Below are experts of layer 4 (counted from 0) of a mixture-of-experts language model. Rows are named router (the router's row for the expert), gate (a neuron's input weights, with its number), up (a neuron's input weights, with its number) and show model dimensions 96-143. Each number is 128 + 24 x the weight over its row's rms, rounded and kept within 0 to 255.
Before each expert's rows: "mostly gets" lists some tokens that are sent to it at least half of the time. This comes from a sample of Wikipedia text that the model never trained on.

# expert 2
mostly gets: " has", " List", " will", "See", " have", " began"
router [137 153 154 111 145 133 131 141 141 123 110  91  79 117 124 162 107 109 162  99 169  92 129 162 131 144 127  90  99 110 174 104  92 163 127 133 107 149 130 168 109 129 104 100 121 173 143 145]
gate0 [119  81  99 139 139 145 123 143 108  85 111 127 126 131 101  95 118 107 155 114 108 128 133 126 113 102  81 119 117 163 145 168 148  96 147  87 153  81 135 131 117 154 161 114 147 132 146  88]
up0 [120 136  76 187 139 143 150 139 149  88 166 132 101 124 152 135 103 150 118 144  53 138 116 108 113 125  89 149 136 153 115 125 133 142 119 160 123 132 123 103 108 132 109 113 149 135 117 134]
gate1 [123 124 106 157 167 198 162 140 165 133 129 121 130 137  99 126 120 131 139 134 133 117 155 111 140  87 157 161 166 131 107 115 120 125 118  79 130 101 115 108 137 136 140  96  96 170 122  75]
up1 [163 126 161 125 139 125 136 135 112 152 136 139 145 133 135 115 147 138 144 125  93 126 131 140 142 103 163 135 112 179 136 122  91 107 148 173 140 134 147 106 122 138 133 121 103 117 144 122]
gate2 [117 115 101 121 148 179 121 137 109 137 130  60 110 175  79 168 111 154 138  76 147 136 142 129 160 147 114 148 142 106 121 149  93 164 121 116 125 137 156 149 100 160  87 145 158 114 105 112]
up2 [141 156 105 144 178 104 111 148  99 107 182 108 124 130 144 125 117 111 127 110 129 123  97 115  89 119 135 100 170 101 119 130 142 174 138 119 142 107 109 127 121 147 108 117  49 124  96 117]
gate3 [154 149 142 151 110 141  85 101  97 106 131  79 168 120  81 135 148 119 126 134 168 124 132  75 127 121  98 114 111  92 124 129 129 156 136  91 172  78 145 128 137 136  86 158 126 103 141 112]
up3 [107 149 156 111 139 160 111 144 125  65 128 133  97 136 137 119 135 118 106 163  62 122 156 159 127 141 127 107 133 168  82 176 145 126 151 161 153 160  97 104 137  78 153  82 141 120 127  91]
gate4 [135 136 114 179 130 128 103 123 132 127  72 125 164 145 156 121 139 139 131 140 125 106 123 151  78 128 112 123 127 153 100 152 129 139 137 147 148 126 143 122 209 139  91 109 125 126 150 141]
up4 [124 119 130 129 132 149 133 123 140 132  90 101 154 146 124 108 152 123 158  98 156 121 150 128 116 125 135  86  91 110 163 134 146  88 137 139 149 165 108 138 146 153 129 150 130 126 159  93]
gate5 [110 169  89 119 125 147 119 120 147 119 126 129 113 112 119 178 132  90 120 144 123 135  98  77 166 179 119 177 116 166 126 116 156 181  63 127  99 148 154 135  76 143 127 118 141  84 143 125]
up5 [110 123 125 108 145 169  96 110 131 161 161 104 122 129 138 143 117 139  70 142 143 145 130  94 146 170 101 173 122 149 109 146 130 169  75 136  92 142 122 125 101 159 152 154 123 122  78 140]
gate6 [130 137 122  87 126 122 172 101 147 178 128 139 135 117 137 132 162 151 116 114 121 151 151 112 137 122 129 144 123 125  36 128 152 108 104 156 135 134 151 158 118 123 163 134 145 146 127 157]
up6 [156 155 117 139 130 138 110 140 140 137 130 107 131 136 149 125 154 163 144 113  95 104 172 149 128 134 139 133 124 124  87 149 141 183 114 139 131 117 117 143 130  81 131 133 118 153 114 127]
gate7 [154 140 123 155 162 159  99 121 104 140 150  89 120 120 122 138 157 128 112 166 143 168 150 123 139 115 142 111 137 113 113 152 110 116 131 123 124 137 123 133 153  91 109 130 131  97 174 131]
up7 [104 139 132  97 135 136 131  97 115  99  99 108 140 137  83 129 156 148 132 143 101 146  98 131 157 122  85 114  95 160 106 147 118 111 116 104 158 108 175  73  78 149 111 155 117 143 133 126]
gate8 [110 124 121 127 120 133  94 109 150 141  96 120 124 132 102 123 104 137 110  92 125 136 148 110 138 169 130 152 139 145  97  88 102 129 126 118 122 182 142 142 115 123 138 162 121 110 127 140]
up8 [ 31 133 177 125 150 135 121 119 133 149 131 179 155 138 145 157  81 106  98 173 112 142 121 168 137 144 133 123 111 150 116 104 122 137 172 150  95 128 121 158 142 148 130 138 129 100 133 121]
gate9 [146 147 116 136 155 144 128 143 163 148 141 139 131 136 133 167 103  99 153 126 119 116 141 113 170 117 117 132 111 137 137 163 116 133 132 106 127 160 125 110 121  74 157 147 146  82 166 143]
up9 [150 123 144 131 126 117 161 124 133 168 131 138 162 147 110 114  90 124 156  89 122 150 155 106 134 119 145 183 132  93 125 141 138  83 128 112 118 132 137 127 122  76 119  86 139 115 164  97]
gate10 [145 171 174 104 103  99 107 115  89 141 142 119 147 142 134 151 103 126  89 113 126 127 100 128 149 150 143 136 138 142 140 160 118 130 131 140 144 121 131  78 153 130 110 125 145 141 103 178]
up10 [108 117 145 110 136  89 125 113 154 132 111 141 143 124 124 184 107 119 119 142 153 146 140 131 115 121 155 130 146 102 142 148 130 170 104 110 120  61 113  93 183 127 115 141 135 155 140 175]
gate11 [106 117 136 116 160 128 155 108 127 163 127 118 163 148 141 122 114 128 104 114 188 139 127 128 150 123 153 156 102 134 117 159  88 196  99 149 113 112 166 131 101 123 111 133 137 120 129 134]
up11 [109  81 114 105 146  95 175  97 139 126 129 131 152 148 133 131 131 126 112 140 148  95 128 157 172 130  77 135  83 155 121 146 120 191 163 118  95 103 199 126  99 128 161 106  78 106 143 105]
gate12 [ 85  85 132 131 127 130 135 127 119 128 146 137 142 105 180 117 133 137 110 132 154 138 170 165 135 191 141 139 114 114 140 137 124  85 120 127 129 137 121 122 157 156 149  99 126 135  97 183]
up12 [171 113 169 125 102 145 142 106 145 145 168 168 152 120 119 142 108 114 176 132 102 172 139  89 144 154 130 145 110 112 178 178 112  95 120 163 136 116 136 129  87 149 126 147 173 121  86 115]
gate13 [119 132  66 147 157  98 135 102 125 105 124 137 136 147  97 136 141 117 154 146 128 108 175 136 108 139 180 167 111 164 149  93 136 126  86  95 101 160 133  96 115 116 150  96 151 123 164 149]
up13 [171 121 159  97  61 138  99 170 134 158 165 107  98 112 125 156 119 143 139  97 136 150 102 115 156 148 110 107 157 150 106 136 143 137 146 116 144 118 154 150 112 133 118 134 136 110 108 108]
gate14 [122  94 108 106 142 102  83 156  86 141 129 126 168 139 105 123 115 119 146 147 132 112 136 124 129 120 141 189 126 132  72 138 136 148  91 105 133 149 125 123 119 130 157 138 130 143  65 123]
up14 [125  81  91  98 150  96  95 110 122  95 153 117 157 147 125 118 112 143 120  83 134 129  98 125 124 105 124 164 143 112  84 123 106 153 112 118  93 134 108 142 111 112 132 150  98 127  71 132]
gate15 [118 139 105 146 171 120 126 160 165 142 123  92 158 138 139 136 181 109 111 148 179 123 111 120 126 124 119 134 120 129 131  74 155 155 102 135 146 155 110 118 125 158 122 129 154 124 140 119]
up15 [127 122 127 129 178 104  99 146 130 148 137 114 125 117 110 113 145 173 104 128 128 144 118 141 143 109 117 129 126 121 121 127 118 124 194 100 138 146 210 117 104 141 135 147 122 139 123 124]
gate16 [ 95 168 129 116  94 109 127 129 120  99 168 106 114  97 154 120 103 149 120  94 115 107 136 122 146 137  98 120 104 127 109 120 168 110 121  91 121 137  86  91 115  98 140 120 121 152  84 132]
up16 [109 175  71 135 118 108 137 164 141 124 166 111  74  98 156 102  83  96 156 107 115 149 157 166 155 146 138 151  84 145 105 116 152 124 140 129 115 167 128 129 130 128 124 115 111 135 105 135]
gate17 [138 124 113 136 114 121 123 165 134 137 133 136 133 137  94 134 115 141 150 140 126 117 106 116  93 149  80 159 176 159  97 141 111 116 110 164 138 177 124  96 104 144 117 126 183  87 150 161]
up17 [ 90 113 145 111 133 112  92 162 146 167 117  90 124 123 103 138 146 166 119 149  98  70 127 165 164 129 122 116 122 166 117 135  83 143 153 158 131 164 119  94 152  87 153 135 139 139 150 152]
gate18 [ 96 132 142 152 141 170 110 137 134 114 124 131  84 139 131 136 143  87 101 173 106 149 188 117 148 143 109 126 130 143 118 111 148 146  97  89 111 129 123  85 136 141 149 140 117 109 104 131]
up18 [115 125 157 130 166 159 119 177  98 149 117 112 123 151 119 102 144 128 135 153 142 123 148 102 159 122 131  97 118 124 130 149 134 155 128 118 154 123 127 109 127 125 161 101 136  78 137 135]
gate19 [136 145 111 143 118 156 136  98 136 151 109 134 119 120 138 171 126 175 135 137 113 127 130 145 167 127 115 154 103 158 117 145 114 102 148 154 133 137 132 159 106  93 120 130 152  94  82 120]
up19 [143 154 141 156 145 177 124  99 105 138  98 138 104 123  74 138 137 177 147 136 119 121 139 114 125 143 112 111 108 163 121 194 119 118 133 171 166 149 175 147  94 107  99  84 140  93 103 121]
gate20 [164  93 168 138 105 105 115 126 149 145 153 141  70  81 111 123 123 134 123  97 105 149 109 126 144 128 120 137 152 119 126 152 107  97 172 182 135 113 149 123 172 130 100 134 162 138 131 124]
up20 [106 131 143 112 128 120 153  81 134 150  92 124 130 106  90 135 119 178 128 120 155  98  82  93 168 137 156  94 141 117 156 123 137 123 145  75 117 157 134 123 133 146 125 143 129 167 118 108]
gate21 [122 135 137 151 126 127  97 131 131  63 127 126 124 137  81 146 123 150 146 122  96 117 138 105 123 111 136  97 157 128 127 125 125  90 110 126 111  65 170 117 152 139 152 128 105 141 120 107]
up21 [131  96 106 119 156 108 110 129 145 129  85 114 119 160 171 114 106  89  98 123 109 131  59 109 157 137  96 137  64 149 128 137 136 144 155 137 108 140 119 139 157 152 148 122 127 105 122 130]
gate22 [125 144 121 109 130 106 152  94 129 134 141 164 152 136  78  95 120 120 154 143 145 138  87 124 108 112 129 122 130 141 121 128  93 100 124 101  83 165 167 168 118 122 132 136 145 164 145 119]
up22 [128 114 118 147 130 113 157 142  88 136 104 129 176 135 153 161 140 161  88  92  97 114 134  92  99 126 134 105 145 112 131 161 118  80 135 136 125  68 108 126 152 161  91 132  96  95 140 137]

# expert 0
mostly gets: "On", " On", "\n\n", " After", "After", " another"
router [149 101 155  95  96 123 154  99 154 153 117 166  86 160 133 129 126 153 105 175 106  97 124 164 154  83 107 118 176 130 154 113 143 152 104 145  97  93  80  95 138 155 125 113 133 136 111 106]
gate0 [159 117 191 128 105 169 138 177 122 124 156 148  96 111 118  68 105 167 153 122 151 135 126 152 140 127 119 109 149 124 126  84 154 156 139 168 143 177 132 127 123 104 137 126 108 117 117 145]
up0 [140 139 117 156 112 107 100 143 136 125 139 109 124 115 126 125 160 102 176 148 114 109 129 182 112 103 160 121 148 170 129 144 166 174 169 114 119 130 137 129 167 126 162  97 127 131 157 109]
gate1 [148  85 122 142 143 161 112 159 187 134 150  59 126 121 176 102 111 158 138 136 181 139 146 143 151 116 117 136 109 111 156 154 124 131 105 108 109 132 142 136 135 133 120 140 162  83 125 121]
up1 [112 134 123 103 105 115 121 158  80 148 126 122 150 149 106  94 112 127 165 143 131 127 112 124 116 125 135 150 152 136 105 103 123 137 178 138 118 188 159 157 139 119 151 126 111 101 131 107]
gate2 [153 127 131 110 183 134 132 153 115 112 140 129 106 140 143 133 122 130 109 130  87 169 134 124 119 112 108 153 144 157 139 157 107 117 103 118 126  99 147 118 128 143 114 120 133 143  74 116]
up2 [148 192 135 117 117 130 160 155 118 128 126 140 160 127 163 156 143 124 117  98 113 136 142 127 117 103 107 131 124 118 117 126 130 108 100 131 112 104 108 129 136 130 149 128 113 134 124 147]
gate3 [153 122 116 141 105  91 117 156 138 110 110 157 107  94 155 151 148 106 125 123 129 138 133  80 122 109 122 118 153 118 129 106 165 117 115 126 129 124 148 118 164  73 140 129  97 104 132 145]
up3 [154 120  93 154 145 116 154 135 145 105 140 142  99 152 104 171 117 136 163 145 104 106 113 102 120 162 155  92 174 115 137 120 163 115 128 107 167 141 123 142 181 130 147 101 148 106 150 149]
gate4 [182 109 129 133 104 157 152 102  98 130 153 146 120 158 112 129  98 141 177 148 141 163 153 145 114 157 133 117 125 143 119 145 125 180 107 124 109 137 112 145 132 109 138 144 155 148 126 154]
up4 [104 142 100 126 158 124 104 138 128 166  98 160 115 118 114 124 163 173 127 120 120 120 145 133 142 133 112 132 135 156 144 111 145 124 147 147 145 108 125 101 131 166 132 131 118  85 181 104]
gate5 [188 112 129 194 149 133 145 152 187  65  99 111 123 123 134 200 117  84 150 136 122 132 111 108 125 102 130 126 124 107 115 145 108 119 105 135 149 105 107 133 133 145 119 129 143 144 165 106]
up5 [132 131 106 141 129 140 138 147 178 144 117 116 136  77  97 166 117 117 112 115 129 105 143 120 145 106 135 134  91 179 132 137 122 112  89 115  93 146 120  98 117 125 134 156 123 120 111 132]
gate6 [130 151 153 139 134 131 116 119  91 115 121 160 132  96 156 125 124 148 115 133  86  69 139 137 134 136 176 114 138 157 118 141 112  99 133 148 132 189 124 133 100 140  99 167 101 122 101  98]
up6 [ 97 108 122 142 161 109 136 133 115 115 145 187 147 113 156 121 159 132 138 145 124  88 124 122 109 123 125 118 140 157  92 115 114 124  90 156  85 153 110 143 143 150 147 137 126 131 127 124]
gate7 [153 127 161 131  95 137  84 123 160 123 119 163 147 103 135  98 143  78  92 163 157 136 127 165 111 142 158 152 172 125 124 123 117 103 166 109  96 129 170 116 150 119 122 114 121 127 123 164]
up7 [141 137 119 128 129 124 127 102 180 159 138 128 128 121  96 118 152 136 137 103 154 128 147 115 133 139 147 104 154 116 106 121 104 152 135 120 128 104 143 125 164 118 140 125  60 117 131 147]
gate8 [112 140 162 121 140 159 111 131 128 163 128  99  94 154 101 130  89 121 162 133 142 164 142 184 146  90 183 120 100 137 138 113 104 135 128 139  70 157 127 124 133 135 140 141  97 109 136 120]
up8 [134 141 141 135 169 179 123 115 140  82  93 165  90 137 104 142 142 130  86 160 138 137 138 151 142  97 105  97 120 132  88 106 128 153  81 144 109  96 108 135 126 136 124 120 144 108 130 139]
gate9 [ 95 140 139 140 165 121  85 150 161 107 128 101  92 138 117 129 135  90 147 125  89 150 144 161 115 147 142 150 136 156 143  99 128 119 100  82 152 143 140  95 126 119 172 109 124 139 126 131]
up9 [135 129 111 131 169 110 122 159 139  82 123 122 139 145 147 121 168 101  97 164  94 143 109 144 120 169 161 146 116 144 120 109 156  83 157 118 115 150 106  88 131 104 143  91 159 129 106 175]
gate10 [109  74 206 135 132 145 160 132 145 160 167 103 123  94  95 156 111 125 136 156 145 157 110 132 116 191 128 127 137 129 142 125 146  94 151 142 125 109 160 124 145 170 114 124 127 116 123 171]
up10 [154 118 102 118 164 159 112 117 143  90 128 141 115 126 145 130 128 144 149 111 150 143 106 124 156 145 141 142 161 152 130 112 133 124 131 163 132 116 126 136 120 122 121 115 138 102 130 133]
gate11 [118 107 142 143  98 168 119 131 109 155 147 123 141  84 105 135 107 152  77  81 189 130 102 121 124 110 155 162 142  73 118 118 155 125 115 119 174 148 142 146 170 101 101 156 111 136 110 121]
up11 [141 150 152 158 115 149 156 156  95 119  92 145 137 121 142 129 167 151 114 126 144 142 122 118 109 133 100 150 116 120 117 116 132 135 158 136 161  86  76 123 161 143  82 152 152 121 163 109]
gate12 [175 157 118 142 116 157 140 165 133 162 144 106 122 146 130  99 100 107 152 175 140 135 123  80 147 101  92 174 113 159 124 113 129 133 121 102 111 139 155 135  93 138 112 105 137  98 135 140]
up12 [ 95 102 129 131 112  93  98  50 164 119 124  99  98 119 151 147 151 114 114 125 136 101 127  94 135  78 113 103 144 134 136 110 146 178 139 106 144 156 118 113 125 120 150 129 130 114 124 131]
gate13 [132 102 142 129 153 138 136 178 137 152 135 140 149 124 155 109 128 119 116 105  81 136  83 114 108 140 147 153 153 110 124 132 118 144 122 136 109 138 126 163  96 124 146 125 156 144  75 118]
up13 [111 153 125 134 138 103 116 122 104 126  94 154 112 133 114  98 127  97 140 135 171 140 125 149 144 138  98 136 111 127 129 136 111 133 103 116 128 134  99 123 125 126 133 128 140 136 187 131]
gate14 [115 123 154 144 167 103 132 145  94 162 167 153 125 120 115  81 108 136 127 106  82 121 135 130 129 137 120 120 157 129 134 140 136 128 106 166 156 110  99  88 119  91 119 153 146 125 151 148]
up14 [205 110 109 157 151 124 146 148 141 103 152 137 149 119 125 105 119 122 103 125 133 114 161  74 104 134 142 138 131  82 138 154 125 117 128 102 108 138 116 124 135 106  91 166 134  95 146 128]
gate15 [126  92 146 123 132  87 129 122 153 132 115 152 127  84 116 126 146 112 141 146  79 142 147 129 115 116 147 136 112 101 111  89 152  73 155 120 127 134 112 119 123 136 141  94 126 109  67 151]
up15 [130  92 170 126  99 130 139 136 151 153 146 119 165 127 131 124 156 115 130  56 133 114 121 131 140 138 191 151 108 131 141 121 155 155 134 102 119 106 149 139 160 108 169 150 103 124 167 114]
gate16 [120 112 145 160 130 139 120 140 143 158 167 149 120 121 135 137 140 139 136 107 159 112  75 113 127 130 128 135 111 109 121 153 115 172 117 104 162 107 174 137 170 108  93 147 124 117 139 137]
up16 [113 164 151 129 112 132 158  89 100 125 108 135 138 146 123 149 143 137 126  92 139 150 118 133  95 131 172 114 162 130 157  96 156  97 137 133 121 113 133 100 158 146 116 109 130 142 129 152]
gate17 [118  98  72 122 167 134 126 160 151  96 148 112 114 118 161 127 116  70 149 145 145  61 145 147 149 130 109 179  78 106  99  78  95 113  92 101 134 122 105 131 126  83 137  99 149 149 161 125]
up17 [ 99  97 124 121 119 141 135 151 166 160 205  99  79 132 125 134  71 118 108 114 152 128 128  83 162 118  80 145 107 116 152 161 121 106 136 129 136  92 147  84 103 128 144 120 101 126  98 131]
gate18 [129 109 114 116 163 108 161 146 105 122 172 120 128 138 140 179 106  82 210 117 135 146 132 146 122 143 146 141 141 124 143  84 132  88  48 154 134 114 120  99 135 137 124 138 179 125 138  75]
up18 [132 153  98 120 146 137 142 110 106 126 161 139 138 115 113 116 126 122 124 101 106 165  98 169 101 168 145 121 159 115 129 130 134 139 146 136 109 100 115 133 145 138 124 140  92  99 127 164]
gate19 [163 163 125 181 128 123 128 111 156 174 110 193 102 131 128 152 125 134 122 124 122 139  99 171 137 137 155  93 104 113  92 137 132 113 136 115 106 164 133 115 150 132 122 142 134 135 148 165]
up19 [152 120 101 112 128 123  91 135 132 134 128 127 107 162 133 114 137 132 135 161 122 132 149 155  85 116 112 131 127 139 125 105 121 130 135 118 121 153 141 160 114 125 141 142 112 132 150 179]
gate20 [147 136 136 133 125 135 110 146 133  70 179 137 143 136 135 135  77 119 121 109 161 134 139 133 152 134 142 170 110 134 138  90 126  93 131 141 127 101 126  99  90 122 115 164 102 151 137 120]
up20 [ 97 128 135 149 122 141 109 102 139 121 111  63 139 134 138 119 124 119  66 155 124 134 155 131  98 123 114 128 145 119 119 147 128 157 119  98 117 134 133 147  92 132 121 142 161 152 145 129]
gate21 [126 102 138 129 124 176 132 180 113 125  97 138 131 130  98 166 128 110 111 139 116  91 108 137 128 171 100 144 102  98 141 111 106 131  96  84 134 121 108  86 122 114 143 108 128 148 145 169]
up21 [123 129 136 136 133 139 137  77 116 111 102 121 109 105 134 114 111 143 100 110 130 119 146 152 136 122 124 107 144  88 124  77 157 109 136 105 118 126 121 153 152 154 125 108 124  91 150 156]
gate22 [110 188 155 175 173 104  87 160 124 131 148 140 108 105 117 114 138 127 188 114 145 114  92 113 145 110 146 131  93 132 129 114 124 117 103 137 171 111 117 127 144 161 133 133 111 166 126 120]
up22 [162 171  83 137 141 113  77 133 121 184 165 179 115 116 135 133 121 145 159 158  92 156 111  53 136 125 122 120 127 174 125 137 105  98 142 160 140 122 145 120 122 125  58 132 145 113  89 150]

# expert 5
mostly gets: " they", " all", " Ne", " ne", " All", " per"
router [128 150 122 155 130 130 122 128 137 136  95 102 114 126 184 128 113 125 115 122 128 137 115 142 151 127 134  83 115 107 115  86 132 122 148 108 103  99 107 167  90 154 153 122 148 111 180 109]
gate0 [134 129 121 143 128 132 125 146 133 140  94  94 133  91 160 151 134  97 132 113 140 120 115 118 119 135  93 103 117 149 107 116 161 164 103 128 144 138 145 125 151 138  96  87  96 145 156 144]
up0 [116  56 132 119 117 129 144  97 126 144 109 116 112 128 152 173 118 124 116 149  62 118 106 139 148 133 163 107 139  78 110 133 150 110 157  80 119 148 129 149  91 107 124 113 147 101  79 137]
gate1 [119  98 131 142 167 132  92 124 107 116 114 114 119 141 134 152 100  98 129 150 136 182 107 131  91 125 129 119 141 134 112 171 127 117 138 128  95 157 173  80 147 158 141 184 129 172 136 163]
up1 [126 117 139 151 117 103 124 114 120 122 117 104  98 126 153 100 119 155 122 116 151 176 120  97 106 128 103 140 118 110 126 136 119 109 151  67  91 136 157 119 126 148 119 183 154 115 105 116]
gate2 [119 123 118 139 181 149 121 101  87 138 117  88 118 145 138 124 150 117 133 134 154 110 135 108 119  73 141 108 103 124 143  93 134  99 109 134 122 138 173  97 116 132 139 176 151 129 108 173]
up2 [114 149  95 148 174 118 120  68 109 135 146 124 121 152 129 167 132 122  91 118 138 140 119 157  64 112 141 112 118  91 160 151 127 136  97 150 135 130 173 100 144 132 129 180 160 134 155 158]
gate3 [108 113 139 128 111 118 100 157 162  87 129 139 106 143 127 121  93 123 137 103 137 143 150  88  84  97 128 155 134 130 120 134 123 128 113 116 115 137 149 135 111 147  96 111 139 121 119 126]
up3 [132 153 155 120 129 137 149 101 187 125 125 126 167 132 112 111 143 149 124 135 130 104 148 155 156 143 134 112 133 115 160 158 134 153 146 156 183 169 125 138 124 113 127 107 103 112 119 121]
gate4 [145 117 105 115 106 130 117 154 116 158 149 171 135 131 149 137 132 170 137 130 109 119 159 102 134 108 168 137 150 139 162 136  80 133 154 128  99 108  89 122 144 114 140 102 153 161 121 122]
up4 [120 134 122 111 126 111 126 123 123 168 153 178 127 139 138 125 129 151 126 118 119 135 138 117 141 108 135 140 159 145 157 154 137 112 126 147  82  95  67 107 155 149 126 139 151 104 121 124]
gate5 [124 116 114 162 187 106  79 114  80  96  91 109  34 132 152 138 113 123 136  99 119 117 105 118 164 125  99 141 130 132 111 123 122 156  88 100 161 138 129  95 116 117 138 168 119 119 154 123]
up5 [130 107 123 145  88 111 137 120 104 128  87 105 136 151 125 162 139 112 130 132 132 124 139 160 118  80 127 116 130 143 117 167 146 159 123 102 147 133 130 156 116  98 132 130 114 124 117  91]
gate6 [131 120 136 123 115 101 113 170 131 115  91 144 123  88 122 168 152  96 143 103 161 167 131  74 155 150 115 162 116 137 120  99 100  91  99 102 120 164 169 130 141  93 145 186 159 107 139 172]
up6 [141 139 137 123 140 170 111 111 134 142 137 191 101 109 165 120 147 146  87 112  96 139  70 123 141 109 111 113 130  98 110 112 137 110 119 113 181 117 138 125 122 117 141 127 104 110 103  96]
gate7 [135 115 126 135 133 132 164 125 110 178 147 121 115 113 131 155 125  95 131 100 138 120 120 141 123 146 135 142  89 133 119  97  95 129  93 143 111 133 148 128 122  90 137 139 129  85 158 173]
up7 [144 132 142 155 126 114  86 114 161 107 130 145 133 112 117  92 119 145  83 113 110 114 159 127 113 173 116 116 142 121 146 130 137 113 140 112  85 125 128 118  72 142  85 180 107 142 146 125]
gate8 [132 126 135 144 130 112 106 136 101 159 130 126 128 114 130 173 171 155 139 148 130 197 119  91 122  99 110 132 114 148 110 140 154  82 102 138 163  78 130 123 156 138 119 138 140 107 158 134]
up8 [135 143 144 145 136 131 100 121 121 128 142 104 149 148 111 143 119  93 145 169 175 121 130 134 103 133 108 184 170 165 124 120 115 143  52 187  83 157 179 118 130 113  81 142 144 137 117 122]
gate9 [ 71 135 140 119 118 125 123 112 163 142  97 148  92 137 112 134 135 127 117 113  56 130 170 129 167 119 104 113 116 172 113 125  91  90 159 125  80 136 187 160 107 165 126 143 131 141  99 127]
up9 [137 148 141 115 101 133 134 111 135 110 106 112 139 156 169 153 151 115 172 120  99 169 133 109 152 109 147 115  88 127 117 131 124 103  87 139 108 123  97 102 124 144  99 123 137 127  98 114]
gate10 [108 167  99 101 124 125 141 160  97 169 156 106 115 124 132 170 143 127 150 137  78 122 100 133 178  98 148 157 136 188 107 108  95 114 127 186 145 186 152 137 130  76 130  76 117 118 130 106]
up10 [132 186  94 113 128 142 108 173 145 146 143 106 119 113 111 135 180 169 148 114  86 136 107 116 164  96 128 137 132 120 117 125 139 117 110 129 148 127 157 139 101 117 156 123 112 142 151 111]
gate11 [ 98 112  91 118 105 178 156 175 132 123 149 140 154 159 162 127 147  90 116 143 108 135 141 139 124 156 146 165 174 125 155 176 134 144 142 137 158 133 113 124 109 148 137 116 141 113 123 102]
up11 [137 151 110 115 126 175 145 112 109  98 153 162 142 141 117 119 126 108 111  99  99 161 143 113 102  93 156 122 167 102 127 164 136 130 155 137 170 158 103 123 158 144 138  93 132 113 124 149]
gate12 [177 104 123 133 152 155 102 150 140 128 118 114 125 128  62 131 118 123 120 103 174 104 137 134 117 182 119 128 129 140 173 103 150 148 118  93 112 122 139 145 147 147 101 122 112 179 129 111]
up12 [152 132  98 129 125 112 142 117 187 130  84 185 143 115 141 133 123 158  97 143 113 178  92 135 132 141 154 104 164 113 145 120 181  82 132 114 149 135 107 101 113 131 117 131 112 108 110 147]
gate13 [152 132 114 118 147 129 134 140 111  85 111 133 132 138 125 108 137 143 131 140 111 100 115 136 165 100 109 134 151 120 113 112 131  59 143 155 146 111 118 152 111 115 150 113 119 147 108 108]
up13 [144 128 112 118 116 134 182 136  93 147 140  88 114 123 139 148 129 118 112 111 162 164 145 105 133 130 164 162 113 167 116 149 125 136  98 122 118 142 124 182 190 145 148 185 132  93 132 163]
gate14 [ 93 146 152 121 169 167 141 135 109 188 151 122  92 112 120 164  95 173 101 144 124 121 113 106 121 135 132 152 126 102 117 121 107 144 131 150 105 131  98 111 126  93  90 145 146 127  99 178]
up14 [140 135 144  94 112 140 156 128 118  92 132 157 145 137 135 118 111 157 132 151 119 141 139 118 109 155 110 113  85  88 124 124 149 131 152 140 103 158  93 118 142  97 105 126 110 172 136 154]
gate15 [162  94 124 161 165 110 100 147 165 102  86 104 118 113 122  96 136 120 167 158 125 143 128 116 128 175 141 153 148 140 113 158  93 149  80 140 187 111 153 103 130  96 103 122 155 142 138 151]
up15 [135 142 132 130 157 132 120 103  96 105 124 103 134 140  52 125 123 120 136 143 140 129  81 103 146 161 117 183  78 155 168 160  73 149 113 154 150 158 124 112 122 119 113 140 169 133 147 133]
gate16 [101 116 108 153 139 173 133 130 122 112 103 116 157  90 156 118 112 149 102 131 132 127 137 136 133 183 143 162 126  86 140 106 106  82 156 137 143  92 106 101 151 127 135 120 110 131 115 151]
up16 [ 78 138 120 150 107 121  90 120 145  94 111 119 115 121 138 161 144 162 119 132 129 167  97 130 129 138 103 118 137 127 157 119 101 125 127 157 100 147 146 139  99 118 147 112 135  98 149 170]
gate17 [139 144 131 141 144 144 120 181 121 124 129 146 121  86 138 141 148 112 160 108 107 108 152 159 144 142 103 141  94 137 116 112 157 111  96 103 177  91 123 101 173 106 142 110 154 159 131 151]
up17 [169 105 161 152 158 137 136 131 125 143  85 159 145 142  59 117 135 116 164 127 119 107 125 127 118 141 151 142 113 124 139 153 142  94 150 158 176 120 141 113 176  97 148 147 146 179 119 130]
gate18 [119 119 127 132 106 131 112 117  81 106 137 135 147 119 131 152 101 145 162  95 106 120 122 104 136 145 138 129 149 136 160 137 144 134 122 104 134 111 104  77 135 141 133 160 142 157 133 107]
up18 [125  82 124 125 111 135 161 158 132  86 152 133 120 138 130 108 110 107 115 118  97 141 148 167 148 152 135 155 143 122 147 104 159  88 134 147  99 101 110 144  87 101 125 138  75 130 120 110]
gate19 [ 93 149  89 142 169 181 101 129 144  64 137 131 150 139 155 117 102 155 164 167 104  68 122 130 160 123 101 142  87 107 141 137 131 156 115 118 151 116 118 112 117 126 173 166 141 106 149 135]
up19 [146 131 101 131 141 154 113 109 144 115 144 156 150 152 149  56  91 100 132 114 141 111 130 155 119 165 169 153 120  99 129 110 154  85  93 169 159 121 109 117 156  98 123 105 130 146 142 141]
gate20 [ 96 105 170 129 144 168 131 129 111 188 115  72 145 149 129 143  76  95 160 140 174 127 112  91 144 139 166 129 153 104  94 126 141 111 146 125 105 140 122 163 156 161 113 125 113  97  77 169]
up20 [ 82 123 106  97 115 100 156 141 129 146 146 114 127 123 132 128 148 122 144 150 109 140  73 105 121 125 144  59 108 105 157 156 157  74  89 147 126 144 132 113 122 142  91 135 106 153 102 110]
gate21 [152 134 146 161 122 148 159 161 150 117 123 114 133 174 108 117 139  92 183 112 131 142 147 141  89 125 127 115 141 128 129 139 150  97  75 115 155 110  99 136 166 146 101 135 169 113 151  87]
up21 [132 137  96 135 178 126 102 121 114  85  97 106  99 122 107 126 112 121 148 113 125 123 175 109 134  97 142 130 149 114 147 132 140 128  93 113  93 165 117 114  90 166 130 127 173  89 133 120]
gate22 [141 159 128 121 129 122 121 151 134 128 151 141 131 138 112 161 177  69 139 185 139 113 125 125 145 125 113 142 110 118 121 119 114 145  80 123 125 180 133 109 128 122 108 152 135 136 148 147]
up22 [142 141 117 122  92 118 116 135 130 150 142 122 134 117 131 100 139 131 152 122 122 131 157  90 143 146 136 173 164 114 139  95 145 137 110  86  58 117 120 148 151 129 144 126 123 116 188 128]